Below are experts of layer 3 (counted from 0) of a mixture-of-experts language model. Rows are named router (the router's row for the expert), gate (a neuron's input weights, with its number), up (a neuron's input weights, with its number), down (a neuron's output weights, with its number) and show model dimensions 192-223. Each number is 128 + 24 x the weight over its row's rms, rounded and kept within 0 to 255.
Before each expert's rows: "raises" lists some tokens whose logits its average output raises strongly, later layers aside. This comes from a sample of Wikipedia text that the model never trained on.

# expert 17
raises: ".", "ly", "1", "K", "2", "ac"
router [146 121 101 129 168 149 130 114 124 143 120 139  94 193 131 155 133 105  96 144 108  97 109 144 127 138 108 170 127 151 110 151]
gate0 [119 148 154  99 131 116 131 148 123  67  86 101 125 137 176 113 107 119 166 141 120 129 188 127 123 122 117 136 134 145 117 112]
up0 [119 115 120 170 131 143 106 123 180 173 144 130 129 113  79 138 150 128  81 124 119 139 118 123 135 132 145 117 126 139 141 146]
down0 [154 117 125 143 152  86 181  77  83 110 125  89 137 139 157 108 113 155 164 121 161  98 108 152 132 122 113 156 126 113 127  93]
gate1 [127 100 125 139 160 141 102 108 136 150 119 150 160 111 202  98 128 127 156 136 127 136 159 145 136 110 140 116 114 144 137 106]
up1 [151 150 115  98 157 151 141 108 123 168 129 181 167 126 150 111 115 104 126 123 120 157 172 137 182 133 131 143 140 141 104 126]
down1 [131 117 135 110 154 195 118 140 109 120  74 128 112 125  87 140 128 103 124 119  68 157 108 140 134 147 158 142 138 149 105 139]
gate2 [159 118 142 116 128 152 114 158 122  85 161 140 138 136 120 114 117 150  85  98 120  88 141 140 137 125 113 138 130 132  97 122]
up2 [124 202 123 162 133 137 133  95 124 103  87 146  93 137 134 167 123 126 142  97 124 183 131 106 108  97 120  66 146 107 186 131]
down2 [125 136 160 136 108 109 110 107  93 131 106 126 102  98 101 147  99 101  96 110 123 148 102 103 123  85 140 157  90  93 101 107]
gate3 [126 123 117 141 125  73 161 142 117 151 116 137 150 160 176  58 112  84 183 113 131 109 114 133 103  85 131 155 123 130 141 113]
up3 [119 156 114 147 175 100 110 125 133 128 118 111 165 141 139  91 138 106 175 113 119 131 149 155 104  86 129 150 106 130 127 135]
down3 [160 120  98 108 106 139 113 141 167 114 118  97 143 160 145  74 118 143 103  67 107 172 136 143 134  94 117 145 119 150  83 127]
gate4 [107 106  96 134 124 118 135 156  80 140 120  68 173 130 110 118 137  92 121  75 137 134 104 160 112  84 164 144 147 156 117 121]
up4 [139  94 105 139 140 143 123 140  85 172 128 118 139 119 108 111 118 110 131 106 155 116 103 113 114 106 131 126 131 111 105 148]
down4 [134 111 112 146 110 131 118 112 146 103 116 112 194 101 183 120 102 121 106 122 150 123 128 113 136 122 134 105 140 146 107 126]
gate5 [149 110 110  76 117 119 142 126 101 106 102 124 146 105 136 129 128 151 120 102 142 131 155 159 151  81 168 148 140 162  97  72]
up5 [180 111 131 107 125 164 176 137 121 153 136  97 167 143 124 128 146 172  95 133 113 118 141 105 140  95 144 141 155 154 103 105]
down5 [177 143 112 143 123 132 168 148  90 150 137 127 110 163  69 143 123 128 120 120  83 135 121 160 116 116 146 137 124 135 113  92]
gate6 [116 178 114 113 139 146 151 122 133 121 161 158 142 139 136 149 151  90 165 129 140 112 108 106 140 113  87 110 114 139 144  84]
up6 [133 180 128 107 136 143 159 165 145 115 163 134 120 100 119 157 154 134 101 138 138 119 113 120 164 111  84 137 108 124 153 149]
down6 [118 110 108 104 171 142 127 125 147 153 139 136 108 166 113 114 157 145  88 127  99 101 116 145 180  63 124 118 103 104  94 120]
gate7 [135 162 142 121 118 110 151 182  94 108 150 123 145 162 126 156 167 157 125 134 120 137  99 126 147  92 128 102 108 167 127 123]
up7 [121 122 116 121 160 141 107 110 111 111  94 142 104 119 130 101  90 109 145 126 106 128 109 122 113 185 120 130 159 116 121 116]
down7 [122 113 156 118  90  94 112  93 169 162  92 180 131 139 117 105 112 119 142 113 114 154 156 109 143 139 134 141 100  98 109 109]
gate8 [106 152  99 140  92 121 120 120 129  98  93 137 109 127 140 127 113 100 148 137 127 131 154 161 140 144 112  69 151 120 136 123]
up8 [125 110  88 113 111 147  95 128 140  95 161  75 119 119 124 156 107 107 117 140 109 130 130 190 110 131 122  74 160 134 178 113]
down8 [119 130 127 139 135 156 126  97 133 107  83  79 139 104 109 122  90 161 165 124  96 131 101 114 102 107 106  98 113 129 134 127]
gate9 [175  85 132  55 146 125 152  94 115  90 142 166 124 111 105 135 129  86 117 132 118 168 124 137  87 146 157 131 125 127 166 146]
up9 [145 107  93 112 152 137 162 144 138  82  97 182 142 131  77 118  96  95 139 137 132 136  88 140 111 114 163 105  93 119 163 129]
down9 [165 108 120 109 153 152 146 114 141  97 121 112 124 134  57 144  83 124 136 121 158 125 114 123  88 111 129 133 145 170 142 171]
gate10 [101 174 138 146 125 160 129 134 120 146 120 110 126 136 157 148 132 110 146 144 128 144 122 105 111 143 111  99 125 135 121 128]
up10 [127 133 129  78 101  95 105 156 123 101 195 123 145 115 118 119 115 132 119 108 129 147 135 155 136 137 132 145 128 140 115 139]
down10 [105 123 112 105 150  96 141 170 110 105 100 149 155  95 120 101  92  96 186 113 161 136 120 158 109 120 112 148 121  91 147 106]
gate11 [146 105 178 159 133 112 153 120 129 125 118 134 130  81 142 165 129 124 100 122 124 169 131  96 147 154 110 146  89 142 118 139]
up11 [157 164 118 129 135 116 137 127 105  84 137 138  97 123 159 122 115 110  76 149  96 151  98 135 136 140  69 128 118 125 146 176]
down11 [164 125 129 140 139 129 135  81 128  98  95 161 157  97 116 126 127 120 134 122 122 172 105 112 107 135 115 104 110 166 121 174]
gate12 [136 131 148 146 149 120  99 125 153 121 124  99  97 119 155 192 119 139 108 105 126 148 138 177 102 120 145 138 103 122 157 135]
up12 [141 133 124 157 163 177  78 160 130 126 137 121 115 130 141 149 140 132 117 146 120 141 141 145 122  93 149 118 143 153 123 135]
down12 [161 123 152 163 107 122 172  86 119 110 112 149 109 121 145 141 152 186 146 133 101  89 119  87 110 133 153 109 106 117 138 129]
gate13 [104 113 107 127 147 152 114 116 132 154 115  90 144 149  95 109 118 120 139 119 174 130 157 116 156  97 138 138 129  91 148 139]
up13 [134 135 155 159 142 113 107 134 119 110 117 161 112 112 158 142  94  96 163 134  88 122 119  88  93 123  93  95 101 152 120 132]
down13 [112 136 134 160 131 162 135 106 132 101 143 112 134 121 132 103 129 137  99 109  98 137 130 153 132 160 122 131 132 104 123 170]
gate14 [127 150 187  86 110 143 113 142 135 126 119 127  69 138 124 131 118 119 109 112 144 144 150 142 171 154  98 146 131 114 133 122]
up14 [147 106 137 147 105 125 142 159 125 139 121 139 195 142 121 149 124 130 143  98 124 140 114 131 128 165 123 165 128 169 122 156]
down14 [140 157 114 132 136 138 137 145  91 136 125 148 144 103 166 164 130 136 142 130  91 153 145 132 111 121 143 130 146 108 144 122]
gate15 [118 123 127 113 147 111 142 164  76  95 125 144 138 109 159  96  83 114 151  92 105 135 131 145 117  71 132 131 109 109 165 126]
up15 [121 116  97 110 144 116 106 128  83 100 119 136 112 116 163  59  97  86 175 115 138 117 108 139 113  97  95 105 107 124 138 134]
down15 [165  90  87 120 161 126 177  94 100 135 109  93 124 163 126 128 118  91 116 146 144 132 115 134  86 120 103 168  98  97 136 117]
gate16 [125 142 134  68 111 130 162 122 147 113 157 113 121 157 164 127 147 133 116 149 168 108 182 128 124 141 147 100 153 120 132  96]
up16 [ 97 100 127 145 154  81 135 142 139 133 132 145 135  77 121 113 114 148 163  93 128 141 107  80 114 108  73 153  99 146 117 119]
down16 [101 118 108 149 128 115 129 127 100 141 103 140 154 108 148 125 139  95  97 100 159 154 117 113 141 105 117 137  67 144 134 130]
gate17 [141 159 123 127 158 106 132 158 115  83 120  97 143 117 130 142 119 149 122 163 132 137 145 145 170 142 170 150 130  83 137 140]
up17 [124 174 171 120 124 123 123 139 111 113 140 108 139 141 122 115 107 152 158 168 113 145 142 100 161 122 109  94 108  89 146 121]
down17 [105 155 128 129 176 113 123 140 139  93 156 108 159 157 154 129  82 177 100 182 156 161 138  89  94 144 120 161  81 150  90 123]
gate18 [138 149 142 107 112 159 111 118 156  82 151 136 124 143 112 126 123 111  97 106 141  89 178 127 129 113  99 123 126 109 119 151]
up18 [121  92 108 152 120 154 117 109 171  92 115 112 173 135 157 116 146 123 133 164 137 114 176 157 135  97 156 129 149 125 152 127]
down18 [108 120 117 145 136 150 124 166 126 127 180 128 169 127 130  94 148 159 147 139 114 111 144 114 127 144 133 101 154 150 153 125]
gate19 [131 118 129 117  84 118 132 102 112 111 153 177 141 138 160  99 136 133 121 146  92 115 143 102 124 116 108 102 128 117 129 142]
up19 [160 147 104 115 150 141 131 162 143  95 136 151 137 125  97 172 130 137  98 152  81 130 110 155 129 142 176 136 165 177 134 109]
down19 [139 161 120 114  97  81 124 129 128 108 126 109 144 110 140 154  92 126 140 132 177  96 120 137 114 105 137 155 127 161 119 121]
gate20 [121 133 122 125 149 122 159  97 160 140 132 151 154 153 129  82 158 127 132 119 128 124 141 141 112 163 148 105 127 135 108 113]
up20 [141 103 147  61 148 123 126 105 172 126 114 159 150 145 123 149 111 152 144 131 134 156 128 149 138 147 174 130 130 122 139 168]
down20 [189 129 151 114 129 128 156 128 163 107 140 155 106 135  88 155 116 137 134  83 160 144 139 138 134 152 127 107 127 185 140 158]
gate21 [123 113 137 126 141 137 162 126 173 165 131 106 116 155 147 122  84 145  69 150 129 147 177 106 168 112 116 151 119 136  93 125]
up21 [104 165 171 146 133  98 154 109  92  94 119 153 135 118 113  99 150 125 147  81 128 140 117 102 140 107 141 106 133 140 121 153]
down21 [152 101 105  99 150 124 107 148 123 116  90 127 126  79 132 164 152  85 125 114 127  85 123 151  93 165 135 114 121 145 121 142]
gate22 [139  86 114 146 121 147 137 165  89 103 144 145 132 147 134 121 128  91 114 136 145 154 163 110 101 155  60 101 133 128 146 133]
up22 [136 107  99 144 121 115 132 170  97 112 146 170 130 110 130 130 145 117 118 111 117 156 186 131  85 140 105 106 151 137 128 110]
down22 [129  96  71 150 125 141  97 167 120 114 131 119 132 169 169 155 140 112 128 161 121 156 149 152 106 103 131 129 110 154 163 175]
gate23 [113 136 139 152  90 132 134 158 150 182 132 118 104  90 113 133 120 126 101  90 139 117 140 133 165 103 149 114  95 105 148 125]
up23 [133 138 113  83 106 110 104 142  94  54  99 104 118 147 167 118 143 152 164 152 110 109 163 145  85 121  94 121 145  87 123 131]
down23 [125 152 121  90 169 125 111 157 138 147  81  89 102 102 102 158 121 112 164 118 143 124 111 139 116 151  92  93 144  93 116 114]
gate24 [143 177 190 143 161  98 147 106 112 110 130 135 136 166 131 139 140 178 173 152 119 119 126 150 114 135 145 164  93 129 114 141]
up24 [120 130  74  71  83 148 133 149 107 126 135 137  99 127 175  57 126  96 164 111 162 108 109 131  85 137 111 151 116 119 122 159]
down24 [ 84 150 106 114 140 119  96 155 113 140 139 136 154  76  99 156 143 118 113 126 122 126  81 116 121 117 120 117 101  86 137 134]
gate25 [130 110 109 130 140 106 156 115 133 122 121 139 109 142 134 112 123 124 131  94 157 105 115 169 123 128 163 133 142 133 109 105]
up25 [122 131 140 144 114 126 143 155 127 134 119 126 153 144 108 184 146 112 108 133 151 126 145 105 107 185 179 116  99 148  87 150]
down25 [147 139 132 128 128 108 116 141  88 154 125 111  85 178 108 118 103  94  96 131 112 144 125 111 167 105 121 145 109 139 115 115]
gate26 [156 103 119  94 172 106 127  98  89 120 159 160 151 136 128 131 171 176 135 151 111 149  93 102 122 120  90 173 117 153 122 111]
up26 [115 115 131  77  91 116 145 184 143 126 123 147 159 118 144 165 110  96  98 133 135 131 113 101 129 142  97 128 104 133 142 174]
down26 [136 111 131 132 150 115 113 114 164 114 108 147 141 116 169 111 127 110 156 131 139 126 141 125 108 145 152 121 144 182 141 142]
gate27 [142  99 118 107 152 101 131 159 136  97  95 165 153 180 156 122 137 103 142 147 128 102 139  93 109 138 118 120 145 160  90 111]
up27 [108 147 154 145 113 126 118  96 155 107 134 116 119 103 125 137 124 137 156 123 100 149 111 149 120 123 150 106 124 103 138 107]
down27 [124 130 138 147 143 120 121 151 134 138  99 123 122 109 109 138 112 109 125 111 119 117  94  87  98  95 158 118  83 126 111 153]
gate28 [122  89 122 135 154 116 104 127 127 133 112 124 106 136  98 102 110 156 106 144 116 156 110 138 125 178 128 143 143 141 120 137]
up28 [129  75 101 132 142 125 109 137 104 114 146  97 126 104  95 109 105 103 144 118 130 101 165 152  92 146  99 148 115 125 143 183]
down28 [134  79 102 128 122 150 107 128 146 150 127 142 151 148 162 143 141 130 133 173 145 152 133 139  99 113 125 142 111 133 147 144]
gate29 [125 129  89 114 152 138 117 127 112 138 131 124 150 123 113 129 121  87 112 155 121 162  93 110 123 119 137 112  96 101 134 129]
up29 [157 101 131 115 117  83  88 122 107 137 149  96 119 110 139 120 133 145 138 107 121 107 149 142 170 104 117 139 153 138 146 176]
down29 [105 160 126 133 157 107 113 135 133 171 150 133 103 161 138 125 107 140 142 123 135 155 166 126 137 111 142 143 122 139  93  92]
gate30 [133 120 134 134  99 150 144 131  78 114 134 149 157 108 129 122  79 123 112 156 119 137 117 113 130 103 121  89 135 107 163 141]
up30 [147 135 130 131 135 154 164 102  80 122 141 164 152 149 121 108 110 140 118 128  77 129 137 111 138  90 125 114 141 137 175 148]
down30 [163  96 139 133 130 158 121 177 160 106 128 113 180  89 145 112 113  99 162 176 119 114 138 131 137 129 143 138 104 147 145 134]
gate31 [128 171 124 121 157 158 125  92 135 146 138  86  91 115 111 150  98 128  87 126 121 153 175 149 174 120 103 120 140 113 107 141]
up31 [102 122 124 122  97 114 138 168 131 134 108 138 122 145 134 143 116 125 181 103 168 110  87  97  59 169 106 120  62 100 183 114]
down31 [132 165 144 117  96 185 123 180 161 108 104 133 121 150 103 130 147  81 139 100 124 143 119 135 125 150 108  93 125 112 188 134]
gate32 [124 146 136 145  96 153 145 142 171 126 136  89 104 121 125  65 165 123 121 123 170 152 167 147 133 122 158 133 100 140 120  97]
up32 [112 140 168 136 114 143 110 140 154  64 114 127 119 101 100 186  81 109 126 110 140 180 125 116 132 131 129 110 148 126 124  98]
down32 [149 115 156 155 113 167 152 144 128 131 114 114 110 142 102 128 138  93 118  84 130 154 117  89 144 122 128 134 110 139 126  86]
gate33 [129 137 103 154  96 161 162  98 113 163 135 105 108 123 119 144 129 113 104 147 161 120 144 120 112 185 127 100 127  90 119 135]
up33 [136 173 120 107 135  86 143 160 139 111 165 171 162 160 142  94 102 141 132 119 114  96 102 135 118  91  84 140 125 124  90  96]
down33 [103 189 163 158 108 104 180 128 135 115 140 111 142 171  94 130 119  93 124  90  88 141 129 108 144 141  97  88 152  84 107 115]
gate34 [118 104 106 137  88 120 107 103 123 122 127 118 101 120 125 116 132 131 116 113 105 110 141 147  97 146 105 158 159 110 141 137]
up34 [178  98 115  94 159  92  96 136 153 123 144 124 164 100 113 150  96 139 145 178 145 141  90 136 151  99 150  85 127 132 137 127]
down34 [148 138 163 134 142 132 106 169 141 111 146 145 165 116 133 108  95 112 126 149 109 139 143 129 128 121 136 131 114 147 142  75]
gate35 [103 107  92 115 168 149 141 147  79  85 106 109 116 114  87  53 114 116 117 101 116 128 156  88 136 104 115 119 141 136 184 110]
up35 [149 164 147 150 100 125 119 140 161 165 167 132 125 131 148 188 139 106 143 133 124 136 129 175 117 163 117 154 135 106  95 153]
down35 [154 119 147 119  92  70 138 103 125 158 131 157 133 159 159 148 174 103 120 148 125 140 162 182 153 142 126 139 109 102  95 119]
gate36 [145  95  88  88 119 130  94 133 148 118 112 118 127 142 161 157  83 135 149 143 119 119 148  92 160  81 119 110 148 125 121  99]
up36 [124 111 121 135 116  95 130 138 164  95 114 134  89 111 136 117 132 157 161 137 124 103  96 163 128  65 148 159 121 164 160 121]
down36 [106 134 144 123 153 165  96 152 147 163 145 132 120 162 124 115 165 108 116 101 135 137  90 136 158 139 118 144 125 144 114  85]
gate37 [121  94 143 142 124 135  96 161 114  72  91 146 129 100 147 104 121 129 114 128 114 146 148 140 152  90  80  82 133 110 124 176]
up37 [173  90 138 135 135 145 114 120 121 105 107 124 151 121 111 156 117 158 134 135 100 155 152 172 120 141 109 137 152 151 141 137]
down37 [147 151 136 140 170 102 146 105 121 168 134 138 134 153 156 111 109 158 136 173 146 135 151 110 123 106 113 140 116 134 118 118]
gate38 [115 162 163 106 146 112 129  94 121 153 117 119 132 125 121 171 124 119 132 134 174 149 122 120 111 157 158 122 119 112 128 124]
up38 [127 133  96 138 115 121 169 126 156  92 128 146 106 194 167  94 152 161 107 132 108 112  82 134 149  96 100 140 134 122 132  92]
down38 [128 105 108 120 129 122 177  98 131 118 176 107 179 172 125 137 134 111 120 125 141 132 131 155 119 112 114 103 152 159 135 110]
gate39 [104 113 127 142 141 138 149 146 155 105 105 113 108 121 123 112 138 113 180 122 105 161 127 143 110  82 122  96 144 134 105 144]
up39 [176 137 111 143 148 103 135 123 116 148 140 130 161 145 132 173 120 136 132 134 141 115 135 136 122 171 123 172  99 132 149 103]
down39 [ 89 130 126 142 105  63 152 133  92  92 143 148 156 109 152 131 140 125 163 105 134 122 129 119 144 125  92 139 133 143  92  90]
gate40 [111  89 126 168 100 163 153 124 142 150 142 129 151  80 135  69 115 153 102 137 127 152 166 145 118 126 139  90 157 126 165 136]
up40 [126 121 143 165 102 110 105 120 143 136 129 114 117 133 143 108 143 114 129 180 132 105 168 117 168 138 133 154 133 105 147 131]
down40 [134 136 136 143 165 159 112 142 131 170 133 115  94 147 128 141  75 166 124 148 185 111 102 121 112 152 147 130 145 151 160 110]
gate41 [124 152 171 122 123 128 161 149  84 175 147 108 116 133 110 150 128 147 123  92 109 115 125 160 141 102 108 175 149 147 118 173]
up41 [142 112  64 130 115 131 114  92 156 101 133 123 165 107 150 128 109 115 129 141 100 158 133 119 139 101 127 114 131 113 133 112]
down41 [104 105 104 156 128 123 127 116 127 124 137 144 140 102 191 124 111 112 155 134 170 104 167 145 162 156 111 136 139  75 180 106]
gate42 [164 105 126 143 103  80 160  69 107 111 116 108 105 124 133 123  90 142 114 134 120 189 108 140 118  92  83 116 152 125 131 165]
up42 [106 112 123 131 133 128 116 111 149 153 132 123 115 137 151 139 130 116 158 130 130 126 100  98  95 152 137 145 121 107 160 100]
down42 [144 142 126 156 154 139 184 119 107 131 156 114 105 166 110 104 127 111 144 129  87 158 121 131 157 145 135 101 144 109 151 129]
gate43 [ 84 140 156 116  90 110 121 147 137  78 112 136 112 120 116 116 119 139 132 120 129 115 130 118 157 115 119  86 119 104 150 117]
up43 [127 104 116 106  89 142  99 183 130 112  86 113 146  66 116 123  91 133 103 107 140 130 154 144 133 109 144  99 170 138 127 125]
down43 [126 135 156 106  87 111 174 133 156  86 131 106 131 139 141 118 120 133 115 125 147 132 149 133 145 146 108 132 118 132 150 116]
gate44 [114  96 114 125 118 133  76 122 176  94  96 113 135 158 181  95 131 138 175 161 142 162 137  99 137 137  81 140  91 134  80  91]
up44 [169 130 148 103 160  90 132 163  80 123 154 134 128 102  91 151  97 128 130 123 119  93 108 153  70  88 148 130 182 107 149 174]
down44 [103 137 161 136 136 122 168 124  81 134 151 156 115 132 106 153 107 129 170 140 116  80 116 144 128  92 138  87 112  72 167 127]
gate45 [127 106 167 131 151 137 137 159 178 124 148 139 113 103 132 163  81 134 104 130 134 129 117 134 169 155 121 137 108 129  91  84]
up45 [110 165 104 150  93 133 153 176 115 135 143 120 133 107 124 142 133 127 142 136 130  87 117 140  89 118  91 150 104 100 188 142]
down45 [156 131 122 113  83 156  88 147 154 109 130 128 141  91  99 100 159  67 135 100 124 112 119 152 140 157 106 107 131 175 127 137]
gate46 [162 134 113 117 155 103 118 148  79 158 167 108 103 104 135 145 130 114 155 139 174 109 121 116 153 106 122 151  87 122 120 176]
up46 [101  97 122 125 109 136 101 138 114  85  92 114 132 138 131 132 135 109 167 178 106 169 110 121 102 148 119 112 160 119 118 102]
down46 [ 91 156 121 117  90 113 131 165 115  91 141 130  95 114 118 176 110 172 183 130 135 134 112 131 174 120 130 116 135 145 140  93]
gate47 [135 118 117  75 142 137  98 153 112  94 105 111 115 143 166 147 109 126 174 155 117 138 114 141 154 132 182 106 143  90 159 107]
up47 [123 130 160 183 127 125 144 109 153 147 169 116 121 122  82 142 138 128 124 111 101 126 173  89  82 130 105 158 130 192 132 148]
down47 [113 145 154 137  79 137 110 135 129 116 123 119 137  96 120 111 135 134 160 111 138 129 158 154 125 144 103 104 134 171 120 137]
gate48 [139 156 104 129  79  78 125 153 130  92 110  96 172 157 134 117 138 143 120 136 141 154 140 161 136 139 135  63 140 121 109 141]
up48 [ 94 121 165  72 139 127 116 132  97 138 173 166  93 111 148 123 129 119 133 120 114 126 178 132 145  91 115 148 141 100 148 144]
down48 [128 118  80  77 138 173 117 102 100 116 111 104 127 166 118  71 109  94 131 129 108 151 150 125 110 145  89 125 138 131 170 120]
gate49 [102 144 109 147 150 147 109 119 125 152 111 119 129 180  99 126 150 142 142 159 130 181  90 135 135 129 142 146 151 135 136 128]
up49 [134 139 112 105  85 131 120 131 116 126  70  75 114 117 147 114  94 130 131 142 145 114  93 107 113 110 104 107 132 144 121  91]
down49 [131  95  83 125 135 195  74 108 139 116 101 106  94 109 104 126 115 137 105 149  96 105 125 157 108 137 163 139 144 110 134 133]
gate50 [131 111 131 135 154 157 106 115 105 169 133 143 103 157 132  64 136 140  94 103 118 157 136 110 135 136 102 110 177 145 118  68]
up50 [132 110 110 144 129 142  74 127 127 190 113 114 107 120 138 100 134 139 128 139 162 149 157 140 126 205 113 120 118 145 101 124]
down50 [112 110 104 139 116 119 130 135 138 143 158 144 132 168 131  79 124 151 151 154 133 130 105 129  94 148 123 121 165 183  91 100]
gate51 [ 90 141 163 175 115  87 108 115 125  88 123 148  76 136 124 148 113 126 107 127 158 135 125 101 127 133 114  90  92  86 148  95]
up51 [108 131 162 131 115  98 109 125 128  92 126 159 103 126 132 114 102 107 102 134 159 118  86  75 156 129  92 104  84 109 127  99]
down51 [157 108 143 153  92 111 162  97 152  76 145 154 112 155 111 139 138 160  30 125 164 100 108 118 107 141 133 158  81 134 102 120]
gate52 [152 124 108  91 110 147 123 155 101 122 109 113 139 142 113  94 140 118 125 111 116  86 165 108 174 131 136 158 134 128 147 168]
up52 [116 135  88 155 112 135 137 162 114 152 147 156 146 122 138 164 119 137 121 162 110  92  99 122 137 139 144 118 117 141  83 106]
down52 [126  99 114 141 122 159 123 121 138 133 135 128 125 154 152 106 121 111 132 112 100 148 140 129 105 149 155 124 131 156 106 144]
gate53 [124 119 120 109 106 145 116 125 146 145 145 112 147 170 129 161 149 152 112 131 148 125 165 162 153 167 160 136 156 153 127 175]
up53 [145 131 134 134 117 113 101 138 165  98 154 146 138 125 132 159 103 125 147 115 106 174 126 103 118  88  80 143 163 103 111 137]
down53 [ 91 159 168 143 139  90 140 131  86 152 149 102 135 138 135 122 141 117 153 113 129 151 132 118 129 118 118 111 110  87 153 120]
gate54 [153  99 128 105 122 147 139  98 130 155 131 115 143 129 155 121  86 179 137 126 111 146 182 151 162  87 107  97 140 116 112 130]
up54 [130 161 126 172 125  86 110 125 168 121 101 126 119 120 103 143 169 119 140 150 124 127 115 146  72 132 103 110 117 124 157 151]
down54 [103 131 158 133 136  87 148 137 129 116 145 131 134 158 144 139 137 124 145 116  96 139 155 151 136 145 116 118 119 114 105 106]
gate55 [129 130 159 166 177 148 149  82 130 135 126 138 119 173  96 148 139  93 135 117 151 148 109  56 121 137 129 123  92 140 116 140]
up55 [159 102 107 151 128 146 128 175 156 132 162 120 180 137  78 119 157 118 105 134 136 112 114 108 113 140 145 134 129 188 101 145]
down55 [127 154 121 101 119  76  65 165 115 120 128 113 157  88 186 121 134 147 114 114 147 152 137 130 146 131 146 115 160 150 150 127]
gate56 [130  99 133 114 162 165 125 176 144 135  82 139 153 188 130 142 145  99 144 135 108 160 111 123 102 138 148 114 117 142 126 128]
up56 [140 135 109  92  77 147 103 142 143 105 113 149 150  86 168 116 111 153 139 127 149 160 126 156 122 122  94 128 165 129 131  69]
down56 [157 150  83 125 151 169 128 120 117 131  98 135 102 143  88 130 115  63 109 147  98 124 109 132  96 161 119 128 115 120 135 108]
gate57 [110 137 128 166  87 130 117 105 115 105 108 129 124 129 174 111 102 101 167 100 117 105  98 175 124 104 120 154 146  98 143  90]
up57 [115 141 129 133 108 115 113 118 114 104 107 182 126 136 148 103 101 121 153 117 110 115 106 170 132  85 147 154 176 120 131 101]
down57 [114 136 105  85  97 126 141 109 105 133  84 138 111 124 101 182 134 190  65  95  93 159 136 120 106 102 166 125 144 138 119 134]
gate58 [150 150 140 120 150 127 129 104  76 133 105  96 142 144 135 112 112 126 120 131 149 181 148 170  83 119  97 125 170 136 119 138]
up58 [142 134 123 148 142 130  82 139 126 144 175 154 136 180 151 162 113 147 144 133 137 136 157  98 128 116 104 166 124 134 128 162]
down58 [141 111 161 106 133 115  93 114 100 118 124 160 159 129 132 111 105 165 107 134 133 110 131 110 124 116 132 133 120 176 108 143]
gate59 [147 170 132 115 109 159 163 119  92 130 101 175 111  97  94 131  99 140 151 105 116  65 114 142 117 113  91 104  42 132 136  71]
up59 [114 137 112 128  80 136  80 129 150 116 148  81 160 189 161 130 173 149 123 140 128 179 144 107 141 151 158 120 166 117 111 147]
down59 [105 109 110 133 151 117 184 161 137 181  99 106 132 156 117 117 136 113 109 112 110 121 119 131 147 117 132 140  96  74 117 144]
gate60 [136 135 145 143 122 140 183  97 122  74 127 132 137 142  99  96  86 129 103  78 121 142 145 118  75 151  79 136 106 109 111 101]
up60 [113 111  82 111 113 155 123 143 109 151 120 116 114 117 124 143 126 131 135 156 147 101  94 181 106 142 143 187 119 151 164 131]
down60 [110 155 155 153 149  84 153 119 129 149 153 105 127 137 127 106 118  98 146 143 114 112 104 128 158 104 116 133 142  97  86 106]
gate61 [146  88 151  99 160  52 129 126 110 117 154 138 141 133  97 137 185 151 140 125 156 143  91 107 139  89 158 101 109 120 137 115]
up61 [102 131 112 156 107 120 146 146 178 147 108 140 145 117  97 121 109 104 119 140 151 111 118 172 114 144 153  88 130 131 140  83]
down61 [102 157  79 148  95 111 143  67 106  83 109 139  96 179 122 117 116 147 107 143 145 109 132 123 143 138 125 131  84 109 145 135]
gate62 [162 140 105 110 104  99 163 117  83 113 126 161 104  85 124 126 141 151  98 106 141 113 142 138 110 142 143 168 165 126 144 135]
up62 [131 155 115 144 164 115 123 147 132 100 131 110 147 182 133 125 124 114 128 123 159 108 149  99 161 123 166 172 109 136 109 138]
down62 [119 110 147 114 113 124 192 136 116 159 130 129 112 138 109 155 165 101 157 131 109 144 116 136 129 128 160 154 119  82 132  95]
gate63 [128 122 137  98 113 111  73 129 117 162  85 109 115 118 177 126 142 127 139 105 138 149 163 106 139  88 157 101 132 134 169 130]
up63 [130 127  99 160 137 157 146 106 216 157 148 131 123 161 149 103 154 100  94 132 130 132 153 137 109 156 108 110 123 155 162 125]
down63 [105 128  89 189 167 119 133 101 121 105 101 151 148 142 150 103 144 123 115 144 127 145 161 129 124 107 108 129 108 143 124 127]
gate64 [134 120 123 115  83 116 129 114 132 142 124 139 114 142 164  84 120 142 163 155  88  94 121 142 147  63 128 110 153 117 118 107]
up64 [117 110 101 113  93 114 133 159 118 172  88 166 117 105 128 143 163 115 173 156 145 108 103 193 130 155 151 106 168 113 111 111]
down64 [131 182 146 128 113  84 170 126 103 107 175 120 110  99 127 138  96 137 113  83 118 130 101 133 133 130 126  42 151 129 124 173]
gate65 [146 155 146  98 108 171 138 137 108 127 164 107 143 182 133 162 160 130 129 152 119  93 113 123 124 135 131 150 140 140 122 126]
up65 [107 102 112 133 121  96 126 131 137 126  81 148 104  85 117 130 105 113 120  92 118 136 112 144 153  84 100 145 110 112 125 108]
down65 [119 138 134 140 166 113 158 120 139 162 107  93 125  78 123 153 115 113 169 113 155 158 105 109 120 125 127 143  73  98 136 123]
gate66 [140 156 113 103 122  94 150 149 104  80 127 134 132  91 128 143 139 114 131 137 122 105 118 163  74 123 126 105 173 113 130 176]
up66 [106  96 138 151 108 175 110 143 140 179 125 115  91 185 107 131 114 141 128  97 146 114  93  84 132 146  98 159  91 141 100 119]
down66 [118 137 164 131 140 147 140  98 145 176 137 163 133 146 168 123 165 137 140 120  88 118 104  95 137 144  83 124 121 132  98  52]
gate67 [129 114 141 117 116 137 111 140 154 102 124 105 122 113 152 119 116 139 149 104 167 126 138 124  97 157  80 147  64 140 112 154]
up67 [102 139 136 173 108 146 138 139 121 181 152 128 134 139  83 160 134  71 123 141 141 156 138 152 172  90 164  82 145 133 144 110]
down67 [134 136 148 170 117 108 129 145 112 124 129 143 104  84 119 167  93 113 114 140 110 119 100 122 126 136 107 113 153  97 116  94]